Weights of a small mixture-of-experts language model, trained from scratch on English Wikipedia.
Size: 11 layers, vocabulary 16384.
Experts: 224 GELU neurons an expert, 2 picks a token.
Below are experts of layer 7 (counted from 0) of a mixture-of-experts language model. Rows are named up (a neuron's input weights, with its number), down (a neuron's output weights, with its number) and show model dimensions 384-511. Each number is 128 + 32 x the weight over its row's rms, rounded and kept within 0 to 255.
Before each expert's rows: a language model's description of what the expert responds to. This comes from a sample of Wikipedia text that the model never trained on.

# expert 9
Description: First pieces of longer words split by the tokenizer, such as un, con, obl, dis, inv, rel, often before -ing or -ation.
up0 [110  69  99  73 187 121  92 138 157 132 117 140 107 144 144 122 140 179 140 115 161 109  95 147 162 139 149 126 106 136 151 127 160 141 146 141 139 101 171 128 122 152 105 147 127  61 136 134  95 135 145 120 137 134 162  84 122 141 180 164 140 131 109 171  59 148 119 127 130 163 183 145 164 109  84 112  98 171 142  79 155 141 201 177  67 106 124 103 173  96 122  64 113 185 118  70 155 163 116 139 122 162  95 154 131 203 118  77 106 139 104  94 151 122 111 128 101 172 106 109 120 166 153 110 142  89  81 109]
down0 [ 51  94  69 146 145 137  65 136 110 115 193  94 110 150  68 180  80 130  86 154 151 162  64 102 164 125 121  64 116  98  70 150 239 126 108  93 150 173 157  90 135 161 146 191  96 153 165 115 183  88 142 164 167 154 121  96 164 146 102 107  51  80 137 125 119  91 109 135 139 149  86 100 100 115 191 186 160 118 126 121  86 141  95 127  94 191 126 112 126 210 107 104  84  88  68 105 115 149 155 116 163 157 143 146 152 162  90 158  73 113 128 116 157  93  56 139  98 150 157 147 131 105 107 111 154 105 125 129]

# expert 14
Description: Forms of be and become, often in passive constructions, plus the participle that follows, e.g. was erected, would be added, relegated.
up0 [160 124 168 129  96 127 143  93 183 108 145 167 150 175 101 133 144 128  47 135 143 110 136 191 101 140 164 131  58 143 108  33 104 131 170 102  91 228 106 136 133 122 160 130  92 159 135 131 170 120 132 215  85 147 166 103 114  91  77 129 138 133 196 124 153 151  61 107 105 121  98 132 154 120 145 132 111 191 123 207 155 176  98 179 128 145 148  95 114 118 140  97 149 131 131 113 111 175 117 123 180 112 151 120 110 119 139 107 138 129 154 138 157 136 115 106 113 147 108 114  86 121 163 189 177  76 136 116]
down0 [117 101 137 130  61 115 104  99 162 142 169 157 138 143 163 138 102 152 110 135 119 146  94 156  62 106  90 108 163 181 123  91 177 124 143  79 116 139 126 129 133 207 151 117 170 146 119  87  92  92 116 116 150 163 135 188  97 149 134 174 125  97 158  87 119 156 133 111 125 162 107  94  68 142 130 175 125  98  65 146 106 139 117 148 141  59 165 148 159 123 174  91 123 132 125 140 140 161 151 123 167 136 118 108 125 101 156 107 166 118  75 132 114 123 104 110 100 115  81 113  84  67 210 144 112  95 154  71]

# expert 15
Description: Column pipes in sports and election table headers and separator rows, plus first names and capitals like David, William, Candidate.
up0 [114 135  52 133 121 132 130  63 108 168 171 154  76 168 123 101 165 133 104 122 151 162  43  81 114  94 114 136 128 144 147  90 172 135 133 131 153 176  67 161 172 122  98 147 138 113 155 170 126 129  75 113 150 180  78 134 112 130 132 150 150  97 151 128  97 134 147 158 108 104 129 198 164 104  81 167 120  93 183 109 183 124 154 152 119 181 108 111 139 141  62 157 108 129  76 128 137 113 155 122 141 165 140 106 199 153  85 110 166  90  96 146 105 114 170 153  60 110 202 128 117 150 120 120  93 131  91 163]
down0 [104 164 117 143 188 120 140 126 131 134 199 107 166 185 147 156 164 188 104 115 115 135  88 138 115 124 129  98 101 139 122 158 119 157 159 178 133 127 202 107 142 150  91 187 128 108 133 164  97 142  88 109 142 142 151 122 147 104 129 168 128 104 129 134 102  99  72 153  70 186 129 147 187 146 142 180 152  82 160 106 159  61 134 110 132 222  85 117 108 140  87 136 141 125 128 154 137  95 153 140 154 159 107 134 119 117 112 125 116 116  98  85 161 152 135 157 103 166 153 154 131 156 147  96 155 119  53 112]

# expert 11
Description: The auxiliaries have, has, had, having, plus inner fragments of split words and names, such as ast in mastered, ab.
up0 [115  77 124 145 120  70 125 178 119 150 213  75 170  83 110  94 115 130 126 143 124 155 113 124  81 142 118 107 152 123 137 156 181  76  72 149 168 165 104 123  67  88 134 118 163 144 114 150  98 101 158  96 130  38 140 132 155  90 122 102 134 120 170 151 107 115 139 144 133  96 122 138 193 117  67 174  80 154 149 108 117  80 127 126 115 144  86 107 141  81 113 111 126 156 144 147  72 200 113 120 130 162  95 134 155  76 142  92 128 123 121 156 105  76  99 155 182 146  93 211  88 131 154 133 135 130 133 119]
down0 [129 128  94 164  86 179  83  96  94 111 106 165 117 104  78  92 158 174  88  89 164 141 126 163 105 157 101 152  88 158 145 101 127 155 136  98 131 124 139 107 134 126 130 155 188 201 134  91 116 163  57 124 167  98 132  73 110 172 134  94 139 155 109  81 154 135 114 183 132 136 119 122 134 154 110 116 104  91 151 159 145 156 100 164 135 118  19 113  32  98 158 136 132 124 124 144 141  83 123 109 115 119 166 123  94 168 136 143 131  99  90 143 133 128 114 123  69  59 111 142 112 184 117 151 125 186 190 149]

# expert 5
Description: Prepositions and linking words introducing time or place phrases in narrative prose, such as in, at, of, until, where, and commas.
up0 [174 137  76 177 165 103 127 116 126 126 137 167 174 114 145 106 127 168 156 151 150 141 125 113 137 113 113  79 113  86 119 152 154 133 164 158 175 143 133  85 146 124  96 138 119 113 163  33 140 115 128 140  86 194  95 129 138  96 128 122 175 163 136 163 161 161 106 112  85 199 128 141 113 149  78 140 129  98 108 130 191 128 160 149 103  95 116 122 134 143 147 111 143 103 154  98 113 107 162 159 110  92 143 129  84 199 135 103 125 190 170 130  78 138 144  53 141  78  70 127 128 180 114 121 119  95 100 144]
down0 [152 158 176 155 123 134 112 137 136 144 112 162 137  71  73 152 163 130 207 133  84 153 112 151  89 167 179 113  95 187 118 117 179 125 125 154 165 134 118 130 138 152 103 165 117  84  92 143 138 113  92 159 121 171 154 143 100  94 139 138 112 151 105 144 131 147  78 139 134 123 139 158 144 109  82 150 147 115 112 160 117  90 121 139  57 135 182 173  48 106  92 105  72  69  74  88 181 147 183 130 126 128 102 102  48 160 139 148 133 150 130 140 190  82 141  95  79 147 144 134 159 115 103 116 165 116 135 158]

# expert 8
Description: Common nouns or plural endings closing a noun phrase after the/his/a, e.g. season, career, game, factions, daughter.
up0 [166 140  82 144 117 150 170 136 121  76  89 161 154 153 105 114 109 134 186 120 120  95  42 123 134  90 145 164 127 166  85 133 116 109 146 106 135 129 131  99  93 183  66 137 116 120 113  98 115  88 114 146 146 141 193 163  94 125 114 145 136 134 137  74  97 195 155 125  10 172 124 126 129 120 162 124 101  78  89  64 119 176 150  85 177 134 100 141 106 161 157 116 116 170 147 134 136 153 122  82  79 132 196 102  93  92  86 140 173 138 141 147 110 130 133  94 123  58 108  99  99 186  82  43 101 136 142 150]
down0 [132  64 165  86  85 110  81 136  72 150 166 126  87 155 154 112 131 138 132  96 119  81 160 145  76 158  90 149 124 129  94 126 137 169 169 132  93 105 172 184 112 128 115 116 111 140 160 104 204 192 151 108 118  97 127 180  92 192 154  93 174 146 147 110 177 168  99 157 185 114 116 125 120 126 135  94 124  96 125 103 156 105  96 130  98 126  91 151 201 115 155 122 153 179 132 132 106  89 163 165 127 204  98  95 105 140 145  91 107 151  63 119 152 109  99  56 142 110 112 131 113 109 157 132 128 162 105 132]

# expert 2
Description: Spaces and digits inside tables, infoboxes and coordinates, especially cells after pipes or colons, e.g. Matches: 90, 27°20′, $23,000.
up0 [148 121 158  81 168 136  95  91  60 129 101 127  80  71 125 177 146  53 120 124  93 148 131 128 139 168 145 109  99 163 165 149 142 105 133 127 135  89 116 125 146 134 133 165 103 146 158 103 142 181 112 144 119 147 205 134 139 131 119  76 155 193 147 187 207 160  82 126 123  68 108 170  75 151 112 163  60  96 170 132 140  71 119 146 132 133  87 127 109  67 137 125 100 118 140 137 194  84 150 128 115 150 169 127 144 164  55 167  89 109 129 109 139  74 195 158  93  99 134 136 172 124 120 180 164 114 131 144]
down0 [174 193  93 109 176 166  95 156 139  77 149 156 136 140 109  81  85 131 144 119 119 103  92 131 140 145 136 120  90 113 116  84 124  68 164  64 161  97 186 122 128 129 121 129 147  86 115 151 180 124 132 121 152 156  83 120 151 177 101 137 135 136 144 137 127 120 109 105 126  96  87 102 124  76 183 154 145 122 109 126 115  85 122 147 126 143 155  80 126 114 114 121 177 162 170 144  94 148 160  91 135 143 160 106  94  94 108 106 171 125 100  89  83 187 114  57 136 142 154 175 141 112 118 125 142 116 161 157]

# expert 6
Description: Coordinating words and commas linking phrases or clauses in prose, mostly "and" between adjectives, also while, although, or, when.
up0 [107 168 133 137 123 177  58 128 101 154 140 103 152  99 110 136 144 144 136 163 175  79 198 127 115 120 129 114  98 150 155  57 137 162 157 152 159 152  88 138 163 106 150 176 195 117 207 131 194 110 150 140 139 146 149  94  87 130 161 134  99  55 112 147 106 112 119 121  98 136 115 146 129  64  95 166  22 161 108 107  99 157 101 127  62 138 121  72 147 107 164 124 176 199 121  97 146  53 120 108  83 152  72 103 136 115  98  92 139 135  86  87 134 142 197  96 100 158 151 147 177  30 145 158 142 117  60  97]
down0 [122 173  88 119 160 105 126 111 219 121 127 106 174 159 162 136 104 104 131  75 108 108 140 150 128 109 100  90  59  92 122 111   0 189 105 134 139 124 125 136 153 136  69 162 128 129 172 120 135 139 129  91 122 143 130 147 172 141 115 103  94 152  87 132 118 178 128 143  99 126  89 138 159 125 156 113 125 134 208 106 142 158  42 169 120 158 135 140 135 111 165 128 158  79 123 158 118  96 159 116 128  92  90  78 161 110 120  85 109 140 118 110 112 103 120 201 146 108 169 166 110 155  64 185  93 148  91 144]

# expert 13
Description: Ordinal endings and words in titles or offices, such as 7th, second, third, States, National, Labour, and the before Order or Cabinet.
up0 [207 126 121 221 152 126 156  54 123 107 134 103 136 122 120 176 160 126 177 179  77  91  77 107 114 159 154 102  77  82 164 110 104  92 122 119 190 184 201  95 122 135  60 144 101  87 164 137 121 109 137 111  98 203 141 126 116 106 111 179 138 127 162 112  74 158  91 175  78 130 113 131 104 145 136 135 109 105 140 161 154 146 114 112 126  89  85 128 147 147 130 142 123  72  75 102 162  92 107 143 127 126 201 138 156 113 139 114 143 145 184 106 170 138 163 178 112 128 103 157 108 130 161 206 162 146 137 144]
down0 [142 110 143 118 164 213 179 131  95 109  80  99 140 136 106  79 134 149 132  66 154 148  96 114 196 162 119  86 122 111 147 156 144 102 104  74 149 143 184 155 122  81 131 117  88 155  91 116 136 152 108 150 155 161 110 125 120 103  87 146  97 128 102 154  94 150  57  78 166 109 141 125 113 119 159 108 114 102 135 132  93 125 101  31 121 137 165 107 185 116  79 130  64 145 103 101 135 182 113 105  89 145 148 151 172 121 142 100  81 131 115 147 182  66 115 133 123  96 108 169  47  92 155  78 135 145 114  33]

# expert 7
Description: Final pieces of names, taxa and numbers, such as -idae, -ski, -berg, -ensis, and last digits of dates or scores.
up0 [130 134 103  82 183  80  58  40 154 167 175 105 158 121 189 150 130 108 115 175  58  86  98 129  83 160 131  94 136  90 153 153  62 106 114 134 142  97 139 109 117  98 120 114 116 140  89 200 141  87 144  99 165 162 140 163 110 103 167 108  60 120 166  98 159 143  84 103  44 108 126 137 101 145 131 149  60 111 188 101  99 103 124 164 151 115 133 106 143 134 111 112  87 151 117  79 101 126 137  72 122 155 179 145  92 112 111 125 199  80 152 114 160 107  69 134  66 122 120 130 135 139  99 160 106  91  84 151]
down0 [133 169 108  70  90 125 159 154  94  94 154 143 110 132 125 111 115  88  86  75 153  83 102 116 125 147 130 168 101 137  81 104 174 124 102  76 121  81  80 104 103 108 182  83 128 137  40 167 121 104  87 135  75  91 124 139 144 176 174 154  95 143  92 124 188 121  69 128 123  96 121  73 119 169 116 108 136 182 134 132 149 155 118  85 125 118 123 128 133 159  47 144 101 170 163 110 159 125 145 123 126  86  83 133 136  75 137 147 163 147 151 117 101  94 126 135 124  50 153 113 111 134  92 154 174 215 142 147]

# expert 10
Description: First letters or syllables of names after a given name or place word, e.g. D in Darderi, della, Road, Charles.
up0 [110 119 158 113 137 197  59 131 168 124 114  95  87 111 145 122 184 145 176 186 169 143 160 112  72 123 166 190  98 114 177  90 143 135 101 100 147 100 122 127 177  92 114 143 158 166 151 146  63 132  88 123 137 118 140 109 133 118 121 139  93 113 172 132 226  91 156  95 134 103 160 179  92 174 109 169 119 116 182 193 177 126 102 110  97 134 100 133 104 137 139 177 166  71 174 106  78  98 133 141 146 157 118 100 156 141 169 135 152 145 120 132 136 165 111  92 142 115 117 212  95 125 169 136 137 114  82 101]
down0 [ 61 133 184 106  96 137 147  92  91 149 133 129 110 156 118 220 119 129  90  83 116 168  99 190 165 164 127  91 137 127 100 117 147  62 103 118 117 196 160  72 109 141 141 103 136 163 103 138 153 154 118 127  92 108 129  90 142 133 161 192 111 158 167 123 181  73 131 148 186 119 148  93 149 108 130 143 112 118  67  88  99 125 130 153 151 196 158 130 162 125 202  99 167 118 161 137 119  88 153  93 154 165 134 129 134 161 138 152 109 111 129 133  89 158 126 132 122 165 119 124  89 121 126 145 121 189 129 167]

# expert 3
Description: Century prefixes of years such as 198, 199, 201 inside tables and parentheses, plus opening brackets, line breaks and list dashes.
up0 [120 132 168 114  83 157 153  90 208 158  57  94  65 172 130 144 156  88 149 231 119 116  58 133 131 166  99 117 170  86 112 166 141  95  90 117 135 153 109  88 138 174 201 140 183 131 138 122 159 200 146 104 130 116 101 115 128 145 138  95 138 118 127 106  89 106 160 129 129 111 141 141  79 184 134 146 116 137 143  93  72 148 134 119  98 130  92 110  90 205 153  85 133 100 144 130 123 121  71 131 110 179 142 117 164 116 119 124  57 136 153  97 111 100 116 101 110  97 149 143 170 138 140  86 157 162  64 137]
down0 [165 120 137 149 125 108  54  79 188 124 192 164 147 122 129 130 105 117 168 130  80 157 130 133 152 121 128 128 113  99  63 165  99 146 111 102 119  97 126 124 121 155 100 123 161 132  93 177 143 148 124 115 129  95 145 118 145  76  56 126 136 113 142 118 107 185 101 159 152 147 157 119 130  98  84 155 185 149 111  64 186 107 111  61 137 192 171 100 121  82 179 110 186 128 133  96 164 150 129 113  62 133 146 134  97 140 115 157 112 143  91 112  98 165  86 140 100 104 135  84 148 139  90 101 130 150 133 127]

# expert 0
Description: Mid-word pieces of foreign or transliterated names and places, plus spaces, degree signs and colons before numbers, e.g. Vexin, Guangzhou, Věstonice.
up0 [126  86  87 101 132 127 139 141 121  87 124 140  67 119 129 152 142 148 112 196 122 125  75 151 140  92 131 138 185 143  99 100 159 132  66 119 185 115 139 178  94 140 124 107 114  95  54 180 139 192  93 105 121 106  99 144 139 115 159 142 139 125 129  77 111  61 148 176 117 140 130 119 106 147 110 146  97 168 163 123 133 131 141 156 148 138  63 118 126 136 137 137 147 140  97  87 138 133 192  97 147 133  75 136 164 118 149  78 105 145 174 153 160  96 108 135  94 130 146 206 103 133 149 146 167 162 150 174]
down0 [138 130  47 145 144 155 177 133 149 174 138 129 156  92 171 130 122 175 149 132 135 102 102 130 142 139 156 104 188 177 179  99 100 162  99 138 160 129 142 133 111 102  76 186 102 118 150 131 113  90 141 161 191 161 118 109 121 108 191 144  89 144 135 190 173 162 125 113 155 124 102  93 102 106 134  96 203  92  82 137 104  67 120 134 124 112 140 130 111  70  93 137 146  76 148 113 125 126 180 120  94  41 166  90  98 112 162 156 124 142 194  94 106  99  92  92 177 126 156 141 145 184 164 142 121 105 122 129]

# expert 12
Description: Infinitive "to", prepositions, determiners and pronouns starting a clause or object, e.g. so as to, known for, that he.
up0 [158 180 118 137 128 140 150 113 168 154 179 102 184 140 126 120 113 156  61 188 108  80 132 131 132 151 142 104  86 133 132 105 107 154 142 113 132  59 173 108 105 190 139 131 122  92 147 137 136 136 144 172  64 149  60  82 100 120 119 105 146 171 145 102 120 139  95 152  87 135 143 101  69 128 194  91  74 124  96 133 163 131  79 173  66 176 143  97  91 129 146  89 152  90 162  87 109 135 171 123 128 149 136 165  65  86 171 133  87 128  95 158 124 116 126 170 122 108 173 132 190 158 126 154 115 144 150 141]
down0 [ 90 197 189 131 149 124 123 130 146 129 192 111  37 143 107  93 136 140  96 148 189 165 116  75  97 160 146 168 116 118 155  95 186 128 106 113 158 125 125  98  80  45 170 173 148 104 112 108 121 142 185  96 159 126 125 104 137  77 123 129 167 109 149 115 162  93 157 144 166 121 128 109 129 116 113 174 181 104  89 144  95 106 119  95 162 121 119 172 141 102  99 139 131  92 156 138 144 170 158 112 163 152 107  96 160  82 143 149  83  53 119 107 128 135 172 134 130  95 116 147 184  81 127 190  57 121 165 124]

# expert 4
Description: Word pieces of personal names, song titles and dashes inside cast lists, track listings and table cells, e.g. Lebghil, Delp, Doucet.
up0 [ 78 171 117 132 146  98 131 151  83 136 111 171 184  79 119  87 163 145 158 118  71  83 121 133 175 130 172 119  99 121  90 122 190  98 128 142 137 126 154 140 130 125 109  72 212 106 183 125  71 149 157  65  87 111 193 104 136 168 127 132 114 158 126 148 110 174 134 109  71 153 107 105  89 201  68 138 101 112 142 104 119 118 119 175 147 105 175  79 130 168 164 152 103 144  61 161 133 168  93  46 168  90 113 120 109 140 137 143 105 130 133 153 123 170 149 126  66 166 133 121 125  94 176 156 122 142 142 147]
down0 [ 62 206  88 152 107  99 106 202 136 114 180 101 126 108 148  99 106 149 122 171 151 199 105  94 156 176 125  78 111 127 162  83  77 129 123 100 136 106  86 151  69 183 157 136 132 167 105 125 108 164  62 146 113 151  98 130 141 120 139 147  85 168 102 129 129 130 121 141 151 104 130 138 161 158 143 174 143 114  98 138 154 116 116 143 133 141 113 118  67  77 107 141 137 150 109  72 137 129 147 129 139  93 169  97 140 189 156 200 158  87 116 136 126 158 177 119 107 203 174 125  58 172 135 118 123 129 124 157]